python train.py --d_model=192 --experts_per_token=2 --normalize_top_k=true --routed_scale=1.5 --router_noise=0.1 --seq_len=512
Below are experts of layer 3 (counted from 0) of a mixture-of-experts language model. Rows are named router (the router's row for the expert), down (a neuron's output weights, with its number) and show model dimensions 0-191. Each number is 50 + 12 x the weight over its row's rms, rounded and kept within 0 to 99.
After each expert's rows: a language model's description of what the expert responds to. This comes from a sample of Wikipedia text that the model never trained on.

# expert 24
router:45 62 56 41 69 59 63 40 46 56 40 60 52 42 56 49 63 30 50 65 61 28 60 58 46 81 60 29 48 54 53 54 37 52 34 58 48 33 28 57 42 67 56 46 35 37 47 49 55 43 49 47 57 80 63 69 63 37 52 41 37 54 35 41 60 79 29 60 49 57 51 45 45 43 32 37 43 59 49 41 51 49 39 30 34 58 59 36 65 42 30 17 59 42 45 44 53 49 61 76 50 45 45 45 67 45 53 34 44 47 50 27 56 53 42 45 46 68 37 49 47 27 39 49 50 45 24 41 56 41 30 37 59 32 32 56 65 43 45 33 55 66 59 43 51 38 39 55 33 47 58 38 58 82 32 31 41 51 40 63 65 55 62 44 73 33 59 61 49 44 59 42 65 62 48 60 52 63 38 53 48 35 61 72 48 46 59 59 66 52 60 52
down0:62 54 61 46 60 66 49 44 57 45 23 45 09 52 44 61 48 32 31 48 35 41 54 51 44 33 49 44 57 50 25 67 20 32 60 47 48 40 50 65 53 48 61 52 29 55 49 38 42 40 34 58 63 51 61 40 45 61 50 40 73 41 42 46 62 51 49 50 60 45 69 24 50 79 35 52 40 45 52 39 65 56 32 55 59 48 49 58 47 62 55 47 48 69 57 57 29 46 41 51 60 58 63 37 49 38 47 43 29 53 56 67 40 63 47 45 60 65 68 40 35 54 27 58 41 58 49 51 49 65 51 53 50 59 66 39 56 43 50 56 52 45 69 53 47 28 50 52 54 32 40 48 39 66 58 55 56 48 61 64 56 37 19 49 50 55 77 46 27 60 50 46 69 29 66 32 37 32 66 66 48 56 57 43 58 58 63 46 69 77 60 47
It responds to: Pipe characters between table cells and semicolons separating values in flattened statistics rows, such as Apps; Goals; or 0 | 18.

# expert 16
router:50 41 50 48 76 58 48 27 28 61 61 52 49 36 62 59 75 35 63 71 85 30 74 52 45 71 76 45 53 53 59 60 66 60 53 47 54 46 22 35 39 44 50 54 49 42 43 54 52 33 35 56 47 55 57 50 63 41 41 26 40 66 34 57 33 60 52 38 34 48 38 73 41 55 51 55 63 59 55 35 65 73 46 36 59 56 40 34 65 35 31 55 42 43 41 44 52 63 47 73 45 32 52 49 58 48 78 60 45 54 38 42 55 41 42 30 52 61 60 45 40 37 58 65 55 51 35 71 42 22 48 32 59 22 39 42 53 61 58 27 43 58 51 34 60 43 62 54 40 43 44 54 55 58 44 31 37 55 46 42 62 49 59 40 51 30 44 49 58 47 56 42 35 54 54 46 62 62 58 50 47 36 58 41 55 33 55 59 49 36 57 40
down0:51 32 45 48 74 78 46 42 40 70 54 59 42 48 63 44 55 57 61 68 53 75 36 33 53 50 48 41 39 49 60 63 66 65 57 55 46 44 49 55 73 39 49 44 55 52 49 34 38 55 49 54 40 33 61 42 53 41 42 27 41 59 45 50 45 60 34 61 67 38 32 29 42 15 45 62 49 48 45 51 46 48 65 57 44 53 67 41 34 55 47 53 32 55 64 30 56 40 54 43 52 54 71 35 38 64 51 53 30 45 48 44 53 49 57 46 71 34 54 48 67 24 73 80 46 46 40 47 69 54 39 43 39 45 24 69 32 32 57 37 37 65 22 49 45 38 48 51 40 37 58 71 39 53 52 59 57 40 56 55 45 50 42 51 28 59 51 47 39 73 34 49 50 36 52 51 41 65 61 63 30 64 53 39 47 39 59 61 63 63 46 73
It responds to: Single digits inside numbers like years, scores, ages and statistics, mostly in tables, such as 2021, 4–3, 48,040.

# expert 4
router:48 56 54 41 52 54 59 36 33 56 52 46 23 20 38 56 61 36 56 51 59 42 69 57 22 61 55 41 33 57 62 57 53 64 50 38 39 42 38 40 33 69 67 46 51 35 55 68 65 54 39 49 58 66 64 59 60 37 44 45 24 61 29 50 63 58 32 36 55 34 42 69 41 41 42 56 66 65 56 35 78 58 58 45 53 56 40 46 47 43 32 38 63 61 64 39 53 48 54 38 47 45 41 48 68 43 88 48 52 51 53 25 52 55 46 50 43 56 36 46 45 58 39 68 60 43 51 49 46 25 42 59 57 32 44 49 55 61 57 41 65 55 52 35 56 43 52 43 50 51 37 44 45 67 51 39 55 64 39 54 48 41 48 51 47 47 38 59 74 72 39 62 59 80 61 53 44 63 54 48 32 39 69 66 41 35 45 64 76 70 34 48
down0:47 56 53 65 60 41 28 42 43 56 59 50 40 61 64 58 44 51 42 54 30 38 48 64 51 66 49 25 63 40 42 33 36 38 73 44 72 48 49 30 47 51 35 50 41 53 44 61 51 50 41 49 32 50 37 62 46 37 44 44 44 48 58 22 46 49 41 43 35 71 73 58 63 48 62 18 52 47 51 45 54 62 69 19 71 47 52 68 66 65 66 58 30 58 67 57 52 47 34 42 56 52 59 43 61 42 45 61 51 59 63 41 50 65 42 56 45 46 47 60 43 44 69 49 39 69 45 64 53 41 78 26 43 47 74 63 55 44 38 61 59 49 41 31 40 42 35 64 32 67 32 65 72 66 53 52 64 46 59 59 31 38 57 40 39 57 51 36 67 46 33 53 40 37 43 60 53 59 60 53 38 75 64 54 34 66 51 48 41 47 46 65
It responds to: Nouns naming organizations, works and roles in biographies and sports articles, such as film, album, University, team, club, singer, teacher.

# expert 30
router:57 47 55 44 64 61 65 53 33 59 68 63 50 47 51 65 67 39 43 60 59 51 73 43 32 49 60 64 46 37 72 64 40 59 39 43 56 29 17 49 41 60 59 41 57 48 44 55 68 40 30 53 73 58 57 41 53 36 38 41 45 67 45 52 35 62 63 49 50 48 37 80 27 33 27 49 58 58 62 57 54 68 56 44 79 52 68 40 52 25 51 47 45 46 39 62 52 61 63 52 33 44 51 42 64 35 68 51 52 62 31 46 64 57 40 44 34 62 35 49 47 42 46 52 47 39 50 65 56 51 24 51 57 37 49 65 49 49 41 40 63 57 63 31 55 32 34 51 28 40 48 62 40 72 38 41 41 53 57 49 69 50 42 48 57 33 49 38 51 64 63 44 44 45 65 65 49 50 56 32 60 50 55 72 65 52 66 36 74 53 29 42
down0:72 37 56 50 58 62 57 60 45 60 57 55 26 63 71 61 31 58 74 37 48 57 69 44 49 40 52 56 47 46 70 33 44 43 58 43 50 73 72 52 47 50 62 58 37 49 58 36 38 51 60 26 30 41 55 40 29 61 62 63 61 47 43 24 51 43 63 36 63 53 32 25 40 41 29 28 52 30 61 53 51 64 44 38 59 53 67 55 66 55 60 91 64 73 50 47 53 41 54 56 38 55 48 52 51 63 53 41 50 67 31 63 38 33 65 65 31 46 60 60 42 66 46 52 72 44 32 60 57 47 54 30 43 52 59 41 66 40 66 49 42 49 43 52 40 55 52 58 65 57 30 52 48 50 36 46 61 60 40 45 53 30 52 42 63 58 53 53 33 49 39 53 25 37 53 71 52 53 52 45 38 44 41 57 55 50 78 61 50 42 59 44
It responds to: Single capital letters and accented characters inside names, abbreviations and table codes, such as McG-regor, GJ Racing, GBR, INC.

# expert 19
router:56 42 49 54 55 50 64 32 48 67 47 45 42 21 39 50 63 39 50 75 65 37 52 59 31 66 53 47 36 64 53 67 58 54 48 49 17 45 46 43 35 64 44 48 51 57 59 68 51 27 48 67 71 35 58 57 51 58 54 45 40 46 34 55 43 49 26 52 47 40 47 69 53 50 39 50 62 38 54 45 66 57 46 59 43 36 68 42 66 36 31 45 65 58 29 49 51 48 61 45 46 34 56 44 75 30 56 47 42 50 32 35 83 63 47 54 38 61 37 29 32 49 45 67 31 38 41 49 50 48 38 16 60 43 44 39 56 55 52 41 45 42 62 35 62 35 55 54 44 47 59 75 66 84 53 35 44 60 46 43 56 68 48 63 51 43 51 63 72 59 54 61 48 54 46 31 31 42 46 51 42 44 60 57 62 55 45 63 55 48 50 24
down0:48 56 32 55 67 66 38 63 63 49 54 55 57 40 38 54 47 54 56 41 59 69 42 53 51 43 73 43 57 40 40 20 55 69 60 68 51 59 39 56 68 68 76 34 60 36 51 54 54 49 54 66 48 55 53 51 25 48 38 16 51 68 77 42 62 52 44 52 55 63 56 40 48 36 32 77 35 42 50 58 42 67 57 56 48 44 31 44 46 55 60 74 36 55 60 39 52 67 56 36 58 58 39 44 45 39 51 49 45 66 39 60 38 50 45 61 60 46 58 52 64 42 57 39 43 36 50 32 42 44 59 51 64 46 42 49 43 48 54 52 71 64 66 44 48 28 53 55 73 49 71 52 58 42 61 47 53 62 37 84 48 39 36 51 33 50 65 32 56 52 57 37 35 35 43 41 47 38 72 50 47 65 59 24 71 43 46 78 61 45 50 34
It responds to: Adjective-forming endings and words like -ial, -ical, -ian, national, American, World, e.g. Imperial, Estonian, the national library.

# expert 39
router:51 44 51 40 62 56 57 44 39 46 48 47 45 47 46 52 69 40 66 65 67 23 50 38 43 65 49 38 36 58 56 50 42 49 41 52 21 48 51 33 36 73 46 59 43 38 66 57 54 52 46 66 74 48 47 51 56 53 26 46 44 60 27 68 59 73 52 58 52 57 44 51 34 48 14 48 69 44 56 50 65 42 50 32 70 64 39 45 39 30 56 47 42 44 44 72 41 59 70 47 40 39 28 38 61 49 71 51 57 66 55 39 39 59 61 26 44 53 54 60 46 36 55 59 46 49 48 76 34 57 41 64 49 28 27 64 52 40 33 39 69 43 51 42 63 45 56 62 38 40 47 56 52 56 61 41 27 50 35 30 47 65 43 41 61 40 52 61 40 50 60 72 65 46 62 33 43 38 74 48 50 47 66 57 55 63 32 57 49 41 37 25
down0:43 64 63 39 65 63 51 51 39 54 55 69 39 30 67 34 30 58 58 33 53 45 47 36 41 51 56 54 32 61 65 58 43 37 63 67 42 63 58 52 62 44 64 42 52 64 62 57 58 48 53 35 58 55 60 44 35 59 74 34 28 36 68 29 47 58 39 33 59 66 39 49 54 46 42 40 73 48 44 67 37 50 72 37 64 44 65 47 37 50 68 63 47 43 40 59 50 50 47 36 66 33 53 40 57 48 56 41 54 53 62 54 51 61 50 51 56 36 63 55 63 62 52 53 48 44 41 20 46 51 61 60 58 40 38 49 69 38 56 57 35 45 43 36 66 51 62 66 51 78 55 43 19 40 42 31 51 68 52 54 49 56 56 59 38 59 50 71 59 16 46 64 48 70 65 56 65 55 57 33 40 48 83 61 80 39 50 58 53 53 51 56
It responds to: Lone space tokens before a number, mostly in table cells after a pipe or after "from"/dates, e.g. | 46, from 1996.

# expert 37
router:44 55 69 37 60 49 66 46 42 50 43 60 46 46 58 58 60 52 61 58 60 29 59 71 33 56 48 56 34 60 74 61 50 71 54 65 38 71 58 37 40 58 43 34 39 47 44 60 74 40 40 57 60 71 48 33 42 57 43 48 53 55 51 40 50 59 23 47 38 26 46 59 54 41 41 60 61 33 52 24 65 61 38 50 51 52 48 53 46 41 55 40 60 39 41 58 32 62 54 58 43 44 53 43 54 54 57 56 40 62 38 49 61 66 65 53 38 54 32 43 39 33 55 58 57 42 35 59 39 46 48 47 55 44 51 47 65 41 32 58 77 64 76 42 73 14 42 45 52 42 67 66 44 56 35 32 39 47 19 50 53 58 55 51 58 25 42 41 70 55 44 41 28 59 55 30 41 48 62 52 30 34 82 67 45 35 41 42 58 44 48 47
down0:60 44 36 52 52 50 37 56 68 41 63 66 66 74 50 34 46 35 51 54 43 63 36 50 40 61 44 56 40 53 42 39 48 81 68 66 50 32 40 50 47 48 30 55 47 38 45 58 43 43 50 48 48 52 48 43 37 59 61 62 50 69 47 35 61 49 47 47 64 38 61 43 65 47 28 46 39 56 27 34 49 54 67 38 26 55 44 47 50 37 37 35 47 62 57 43 34 43 47 58 51 40 47 31 56 55 25 48 64 81 44 46 44 47 37 48 55 39 59 60 41 55 63 36 62 64 52 48 43 71 35 45 68 23 42 65 47 32 45 67 59 47 32 44 57 31 26 57 58 46 58 33 41 53 36 58 48 58 61 62 63 74 42 53 42 26 56 41 43 80 55 48 53 41 38 34 42 30 48 44 69 48 51 54 78 25 39 30 63 50 62 62
It responds to: Periods closing sentences or list items, plus ")." and '".', and decimal points and initials like David C.

# expert 40
router:55 53 43 46 48 67 54 38 32 55 61 55 42 34 33 40 49 49 65 69 60 39 56 66 38 49 68 43 36 52 52 64 62 56 40 47 45 46 21 45 25 66 46 42 44 41 35 44 59 39 37 63 69 47 54 46 43 37 48 32 27 60 55 55 26 59 35 53 48 33 43 53 43 57 41 66 44 55 38 43 56 47 29 45 53 60 45 41 60 54 42 55 49 59 56 65 47 52 69 50 48 42 48 40 69 55 63 52 62 59 50 42 64 52 47 16 48 46 47 50 55 29 31 67 41 35 25 53 57 43 37 51 59 37 52 27 68 29 46 18 75 55 46 44 64 38 29 55 51 46 62 64 64 38 43 43 44 64 41 58 74 33 66 48 65 28 39 49 57 80 52 69 56 38 77 42 40 52 67 46 42 37 54 49 40 59 38 56 66 43 37 47
down0:43 68 61 62 44 55 51 53 60 30 60 74 49 52 63 64 77 43 30 60 43 49 51 50 61 65 27 50 58 66 46 44 30 61 42 52 60 54 39 42 58 68 63 56 57 34 54 54 52 65 36 40 57 58 53 27 66 47 41 53 68 36 40 43 28 11 75 70 46 55 40 55 45 46 45 43 47 34 64 43 43 43 50 50 51 65 56 37 62 55 39 53 61 57 53 50 42 60 51 31 41 53 46 63 57 54 30 58 41 57 42 70 39 50 54 53 50 65 38 41 46 50 50 55 78 36 63 39 46 50 54 52 52 42 52 21 50 63 58 51 69 29 45 26 54 53 37 52 35 45 62 47 72 43 79 57 20 42 57 65 51 53 38 49 54 49 42 42 44 64 55 52 56 38 49 76 74 59 27 51 51 54 67 61 63 30 56 73 43 44 50 47
It responds to: Opening parentheses, quotation marks, dollar signs and LaTeX markers before asides, birth dates or quotes, such as (born, "With, ^{.

# expert 46
router:53 53 70 48 60 67 54 41 35 77 41 60 57 27 58 50 60 49 65 64 62 44 50 46 44 59 73 42 44 37 57 66 46 54 48 53 50 38 47 47 48 51 46 35 40 32 60 56 46 57 21 58 67 61 48 59 55 37 41 44 19 55 55 62 41 45 44 42 53 31 27 52 39 53 36 53 62 49 50 38 64 68 45 48 75 68 60 36 55 45 44 38 44 55 58 38 33 73 56 55 56 29 52 41 63 44 83 54 50 43 44 25 61 62 62 52 48 58 54 51 47 48 31 59 52 55 39 68 37 32 33 59 74 29 33 44 56 59 48 37 79 46 63 54 69 38 52 49 38 48 52 43 70 70 51 49 50 78 32 54 48 42 57 60 53 43 36 70 57 57 36 67 60 68 40 39 38 56 67 54 48 46 57 69 61 30 66 57 52 42 50 39
down0:48 43 56 40 37 65 53 44 37 66 48 21 59 64 36 49 22 55 39 33 26 60 47 42 59 50 45 35 50 35 53 41 40 64 45 44 81 51 57 52 62 51 35 49 48 51 47 36 29 29 56 44 54 84 52 36 45 57 16 48 60 63 51 34 44 46 60 38 56 29 38 44 65 44 33 68 32 45 46 43 48 58 74 55 57 66 52 56 62 60 48 50 56 76 44 29 32 69 47 40 56 41 69 40 63 51 65 55 63 50 43 56 50 44 56 67 31 32 45 45 48 39 34 46 68 55 29 63 36 57 64 54 47 60 36 67 50 69 48 63 37 47 55 54 53 63 43 47 39 55 60 45 44 33 57 43 48 55 57 65 43 51 51 42 55 54 53 53 34 45 34 55 30 48 78 41 43 44 59 50 52 34 75 46 44 50 34 22 51 60 62 51
It responds to: Plural endings and heading words in section titles and table headers, such as Results, information, See also, Votes, population, and percent signs.

# expert 3
router:55 43 46 59 51 50 71 43 52 65 64 61 38 41 58 65 66 27 60 59 71 39 83 36 36 83 53 46 41 65 70 63 41 71 51 48 44 28 39 34 42 49 45 42 43 42 52 54 44 50 32 63 57 57 53 49 66 40 44 34 17 75 53 50 56 61 50 38 47 31 40 63 44 48 30 47 48 51 53 51 65 50 32 41 58 60 47 67 40 55 40 38 47 46 61 59 34 59 46 49 43 51 51 31 57 24 72 47 43 53 37 38 55 60 62 57 27 50 41 25 41 54 47 63 36 55 43 55 60 45 39 39 57 54 43 52 66 64 52 47 68 66 62 41 51 33 34 37 27 38 51 68 47 64 62 50 54 62 58 46 64 56 43 59 55 45 50 55 64 71 57 57 44 44 74 25 66 68 58 62 49 35 51 58 58 46 41 52 65 62 54 26
down0:58 53 48 43 62 48 54 49 45 52 62 62 39 37 40 53 61 68 40 52 57 70 38 42 48 45 42 73 42 56 76 54 49 68 50 33 58 55 27 56 60 59 39 52 73 47 47 40 56 41 63 70 54 32 51 53 49 80 57 48 55 62 52 79 46 50 44 47 59 67 54 47 38 59 56 40 61 30 63 36 35 56 72 62 39 54 17 59 67 54 57 39 58 46 34 49 64 44 37 61 48 64 39 59 55 60 48 59 54 56 31 58 66 53 45 44 49 47 63 47 42 44 60 59 65 65 58 60 59 34 61 59 47 64 71 40 44 62 75 50 42 50 59 70 40 54 57 73 49 35 50 59 49 38 51 52 53 67 48 39 54 26 56 47 55 25 65 69 44 59 37 51 51 28 58 19 35 55 35 52 35 57 23 77 52 58 29 38 42 62 45 39
It responds to: Single digits and short pieces inside years, dates, and codes, especially the last digit of a year, e.g. 2010, 1974, 1928.

# expert 8
router:35 54 50 66 61 48 52 21 21 61 63 60 53 45 37 53 67 44 53 42 72 47 50 40 40 70 50 52 59 69 52 58 41 55 53 38 49 41 55 48 38 55 74 50 34 39 37 68 50 31 49 55 65 59 55 44 41 54 39 29 49 65 37 50 61 79 45 39 53 51 35 52 38 51 33 62 61 68 57 21 48 56 47 38 68 45 59 44 53 45 29 27 33 51 38 61 39 58 51 67 59 19 60 49 57 43 52 38 75 52 37 47 50 57 56 39 45 75 34 52 51 32 45 70 51 59 35 56 43 58 43 58 65 54 47 43 76 53 42 45 67 58 68 48 59 32 48 53 49 42 69 66 50 58 63 48 50 48 42 41 45 43 56 45 49 40 36 65 53 70 42 65 57 67 66 58 46 57 77 59 49 20 51 47 63 40 60 29 50 53 25 46
down0:54 44 80 47 57 63 57 31 41 58 49 35 31 52 39 57 49 58 33 51 59 45 25 56 40 66 54 62 45 24 71 33 56 42 43 34 48 47 50 32 58 44 49 43 53 64 40 39 56 53 70 59 38 30 29 66 39 55 53 61 65 30 44 53 39 74 50 49 40 57 68 50 43 48 24 49 53 51 47 41 74 47 67 56 38 43 44 56 54 50 59 44 68 41 24 37 67 57 44 57 59 23 37 37 66 52 40 58 41 60 36 42 65 40 61 71 51 48 65 57 48 57 44 49 43 47 51 62 61 34 35 52 55 52 43 30 55 35 28 47 63 43 66 38 48 46 61 36 41 70 57 40 55 52 49 47 65 35 52 50 71 40 64 42 62 25 45 71 58 50 54 34 66 27 42 53 60 51 31 64 55 46 54 45 61 52 28 52 77 43 53 63
It responds to: Line breaks ending list items, table rows and paragraphs, plus == section heading markers, especially before headings and lists.

# expert 38
router:52 44 52 37 39 55 60 49 48 59 43 49 48 39 48 60 79 48 64 63 66 46 59 63 48 50 60 31 32 66 65 65 50 51 35 50 39 34 36 32 39 63 62 60 37 36 61 79 61 34 36 54 53 64 72 57 55 19 58 43 53 44 60 34 43 60 48 68 60 47 39 51 55 22 27 65 61 39 37 35 55 61 51 59 58 68 43 33 52 45 51 48 24 36 56 55 52 61 40 52 42 40 62 39 66 44 57 58 60 65 45 53 65 53 50 49 38 48 28 35 41 39 44 69 70 49 45 68 67 33 38 52 58 37 48 41 71 37 60 39 54 48 66 43 55 46 49 48 38 41 33 51 51 57 40 37 38 65 32 33 54 52 51 35 57 59 16 64 40 70 59 68 38 63 58 50 20 57 46 52 46 39 59 54 44 41 48 30 64 43 56 42
down0:52 43 68 37 43 49 73 42 49 63 43 44 46 62 75 54 39 30 47 34 36 55 62 30 70 36 48 63 43 48 62 51 36 73 64 46 46 53 35 40 55 66 34 49 62 57 67 51 64 70 33 47 46 49 48 57 56 44 53 41 33 43 57 47 53 59 57 65 65 59 52 65 51 56 62 47 37 55 58 20 49 58 47 72 45 53 35 61 31 60 51 51 66 48 39 47 70 43 72 51 39 51 40 57 48 70 64 53 52 50 55 57 37 38 46 56 53 48 38 54 42 22 30 54 53 42 34 41 59 44 42 75 59 42 86 64 27 21 30 44 47 46 53 45 68 38 59 44 51 65 43 54 37 64 39 47 66 35 51 56 65 51 42 45 45 81 61 50 68 47 45 36 52 47 23 74 59 70 54 47 59 41 42 45 49 44 48 66 51 35 51 57
It responds to: Hyphens, en dashes and slashes in list bullets, date ranges and compounds, such as line-start list markers, 1984–1991, long-term.

# expert 2
router:47 52 62 47 65 62 58 26 25 45 61 50 54 42 44 58 72 40 67 66 64 56 56 69 50 59 54 55 27 52 62 63 36 57 49 69 24 52 44 31 26 57 54 48 32 27 51 64 65 44 40 63 55 44 48 49 64 45 23 48 46 53 32 40 40 58 22 66 57 56 40 68 49 47 33 49 46 44 45 46 80 69 35 33 41 46 48 23 48 58 24 32 37 58 48 40 38 62 34 52 55 44 65 54 60 32 65 70 63 62 53 44 72 65 56 46 40 59 49 35 22 50 50 50 31 47 57 67 61 32 38 46 59 30 45 45 50 46 48 58 54 55 57 38 60 42 29 52 47 51 81 40 58 56 55 41 51 57 35 43 67 44 49 52 73 42 44 54 48 54 54 48 52 56 62 56 54 56 68 41 42 43 46 48 59 56 47 46 57 38 41 30
down0:34 63 70 71 45 31 58 61 47 75 47 45 58 53 75 51 65 58 47 40 58 45 51 39 45 33 41 68 49 50 57 54 47 63 52 30 28 50 61 56 68 60 50 40 46 59 48 41 63 23 55 55 40 58 58 36 46 33 39 56 32 43 59 56 43 34 47 30 59 46 63 60 33 24 58 46 49 33 50 53 28 60 54 70 46 49 57 71 44 52 50 44 71 23 55 32 34 61 51 44 58 64 64 53 48 31 49 32 60 44 31 42 51 32 40 57 19 71 59 28 50 66 49 48 36 60 39 55 44 45 49 63 55 70 55 44 69 70 63 25 49 54 73 45 60 50 45 48 37 31 43 43 61 28 51 62 26 54 50 58 60 54 41 51 52 48 70 50 39 49 36 60 49 56 50 53 44 43 50 47 55 49 60 62 32 51 66 34 41 51 27 58
It responds to: First digit of numbers, mostly years and scores, such as 1 in 1942 and 2 in 2022, plus word pieces like Hurr-ic-ane and Met-ac-ritic.

# expert 25
router:39 69 57 57 54 70 65 37 50 53 37 56 35 49 61 58 75 44 68 64 56 41 67 53 57 55 50 59 40 55 50 59 56 59 41 74 47 48 51 49 55 45 49 34 26 30 68 61 76 42 39 51 54 60 55 54 46 29 42 48 30 73 66 60 46 56 53 53 39 25 55 46 33 46 42 45 54 52 43 21 57 64 53 40 55 58 46 26 48 48 43 50 52 49 53 51 59 62 47 44 59 32 45 44 64 26 69 45 41 40 36 30 51 57 58 40 40 57 37 46 44 28 35 53 36 57 53 78 26 56 42 59 69 33 26 51 58 56 41 22 54 46 50 29 77 40 50 53 50 38 47 62 50 82 58 42 64 52 39 51 63 34 47 43 67 30 44 61 61 60 51 64 52 59 48 32 24 46 51 52 54 35 64 60 71 47 60 39 50 58 44 48
down0:41 59 30 49 41 67 47 57 88 33 54 39 42 35 45 52 48 21 38 42 63 41 61 53 44 63 44 58 57 52 37 31 40 57 48 56 68 53 54 58 31 58 44 51 53 35 77 59 54 67 28 45 51 63 50 47 68 44 48 48 30 61 65 26 54 72 58 56 44 49 40 62 57 34 55 52 42 30 62 67 45 40 45 55 48 35 33 48 46 47 47 51 50 62 54 25 38 69 72 46 48 80 58 51 57 40 45 63 64 58 45 41 58 72 41 53 37 42 50 25 46 48 54 46 43 40 45 56 59 41 57 65 60 59 39 60 43 47 56 53 65 35 56 77 55 27 45 31 41 39 24 47 40 56 36 68 51 50 52 42 51 62 61 50 34 39 47 62 37 38 47 51 58 51 30 46 48 30 55 77 42 44 61 37 71 61 38 54 32 51 35 51
It responds to: Plural and possessive endings on nouns, especially s, es, ers, ies, as in camps, troops, singles, Lloyds.

# expert 21
router:54 52 68 46 57 67 65 38 47 39 64 61 44 45 51 59 49 25 63 61 73 30 67 52 25 73 49 44 56 54 60 51 50 45 49 52 37 53 54 19 47 44 62 56 39 43 57 62 57 59 40 47 74 41 66 59 57 34 47 47 33 56 33 42 35 60 36 36 46 45 27 43 36 62 36 49 61 70 64 38 51 55 47 54 53 45 65 55 52 57 30 48 60 40 59 57 40 47 42 47 47 37 33 60 55 34 81 44 63 46 36 25 53 65 62 42 52 60 40 34 46 52 45 53 52 56 38 81 44 51 39 42 52 64 30 56 75 60 62 42 46 46 49 29 57 39 33 50 48 42 56 50 45 52 52 39 28 48 33 42 59 65 56 37 72 34 27 46 67 36 57 53 39 66 58 47 36 56 56 45 26 39 68 79 49 49 65 48 65 36 55 42
down0:59 61 36 37 53 63 57 52 46 41 60 53 51 86 56 45 43 55 47 64 39 65 59 47 37 53 10 48 49 50 57 55 55 27 56 40 59 72 57 45 44 62 51 49 51 31 37 52 59 61 42 40 62 43 59 38 54 36 54 67 55 47 40 39 62 45 37 69 72 61 52 44 39 31 58 27 58 68 44 66 36 45 60 58 63 50 50 59 48 53 63 44 43 22 68 52 50 60 54 36 69 47 65 50 37 72 68 25 46 76 49 58 56 44 61 61 61 29 68 30 67 58 71 43 55 79 48 40 59 53 31 46 49 36 67 44 65 81 38 59 37 49 48 71 46 52 48 51 38 57 32 72 58 48 39 55 52 46 53 45 48 60 52 51 42 53 44 64 73 42 68 58 56 59 40 55 42 56 44 61 53 48 49 58 35 58 25 41 48 52 44 39
It responds to: Final pieces or whole words completing person and place names, such as York, John, Louis, James, -ville, -ford, -land.

# expert 0
router:64 52 51 48 62 64 75 35 31 55 40 47 43 28 60 46 58 49 74 66 62 45 55 67 60 69 62 53 31 55 39 58 39 52 26 51 61 36 43 52 50 42 73 50 48 37 46 59 55 57 44 59 61 49 41 67 49 55 41 35 30 58 38 50 44 58 60 34 35 49 35 60 53 31 34 44 63 65 65 55 88 60 42 49 50 73 34 32 59 41 49 35 41 47 46 69 53 64 47 65 57 37 62 37 58 41 77 60 56 59 35 36 68 60 50 36 37 69 49 47 46 55 44 56 64 54 37 58 57 46 46 57 50 61 35 36 59 56 53 47 73 49 62 53 63 28 46 58 32 34 44 67 58 53 52 44 27 39 42 47 54 65 38 47 46 34 50 54 57 57 51 40 42 76 54 36 46 61 46 54 37 31 67 74 43 53 76 62 70 55 38 45
down0:54 45 43 46 59 27 62 21 41 76 67 80 50 31 66 49 46 40 56 50 65 48 52 24 31 53 59 17 62 73 56 46 44 53 50 70 63 50 30 48 51 49 69 60 58 59 54 56 56 46 55 33 35 44 37 51 59 51 33 38 31 52 47 77 68 41 38 67 33 53 69 58 39 41 30 48 44 52 72 46 55 47 50 53 55 58 55 39 34 56 32 53 60 26 40 64 51 59 69 56 31 45 35 51 50 46 50 56 63 47 53 48 53 49 59 46 56 56 46 34 48 33 45 54 44 44 31 72 46 54 64 38 60 35 57 51 44 70 60 45 50 54 57 43 38 47 67 47 62 56 51 42 69 54 39 59 51 42 35 44 50 23 43 49 52 36 45 28 55 70 59 45 53 35 41 42 55 74 37 49 70 70 69 41 47 58 62 64 31 47 60 62
It responds to: Final pieces completing common nouns after a stem, such as waterf-all, purp-ose, friend-ship, co-ast, often before of or punctuation.

# expert 47
router:53 47 58 66 71 54 44 40 39 45 63 47 48 41 45 47 70 38 53 78 50 55 60 47 46 40 52 52 59 45 54 57 49 63 37 47 44 50 52 30 32 39 56 52 54 43 34 69 67 33 27 45 55 55 55 59 59 32 42 38 33 62 46 69 52 51 38 61 37 37 42 57 48 48 44 57 50 54 36 37 60 60 20 36 59 56 49 42 67 39 38 43 60 46 29 46 52 64 55 49 63 33 64 57 72 32 49 56 60 57 34 46 71 47 44 29 36 55 43 48 44 56 53 61 45 54 39 47 43 62 45 39 62 31 34 64 78 52 46 26 46 61 59 33 62 33 46 64 46 31 58 55 58 34 43 36 26 66 42 37 70 42 48 40 77 36 63 57 58 58 54 71 31 75 40 51 28 51 44 62 42 30 63 58 62 22 52 44 69 40 46 59
down0:30 50 49 51 78 32 78 52 59 68 61 48 35 46 21 37 62 58 49 69 38 56 55 44 40 54 54 48 44 41 57 50 58 57 28 59 33 66 78 51 57 27 40 76 22 51 40 48 38 58 35 55 45 38 39 69 53 55 76 34 54 75 54 49 41 53 52 65 51 54 45 31 44 55 49 47 64 77 28 68 43 48 44 24 48 25 56 51 46 57 45 51 46 68 51 59 50 56 58 37 43 76 63 48 30 53 28 79 48 55 66 67 54 52 48 64 45 43 47 50 52 34 45 64 61 41 50 57 50 51 41 47 56 65 33 70 55 59 56 52 58 52 63 37 48 48 37 44 51 69 63 58 27 42 62 46 71 56 39 47 42 39 56 22 57 49 43 58 52 62 47 50 38 41 52 42 45 54 45 50 51 58 44 56 56 47 38 58 51 42 47 77
It responds to: Fragments with o or p early in a word after a hyphen or prefix, especially in taxonomy names, e.g. Arthropoda, Zoo-opolis, color-opponent.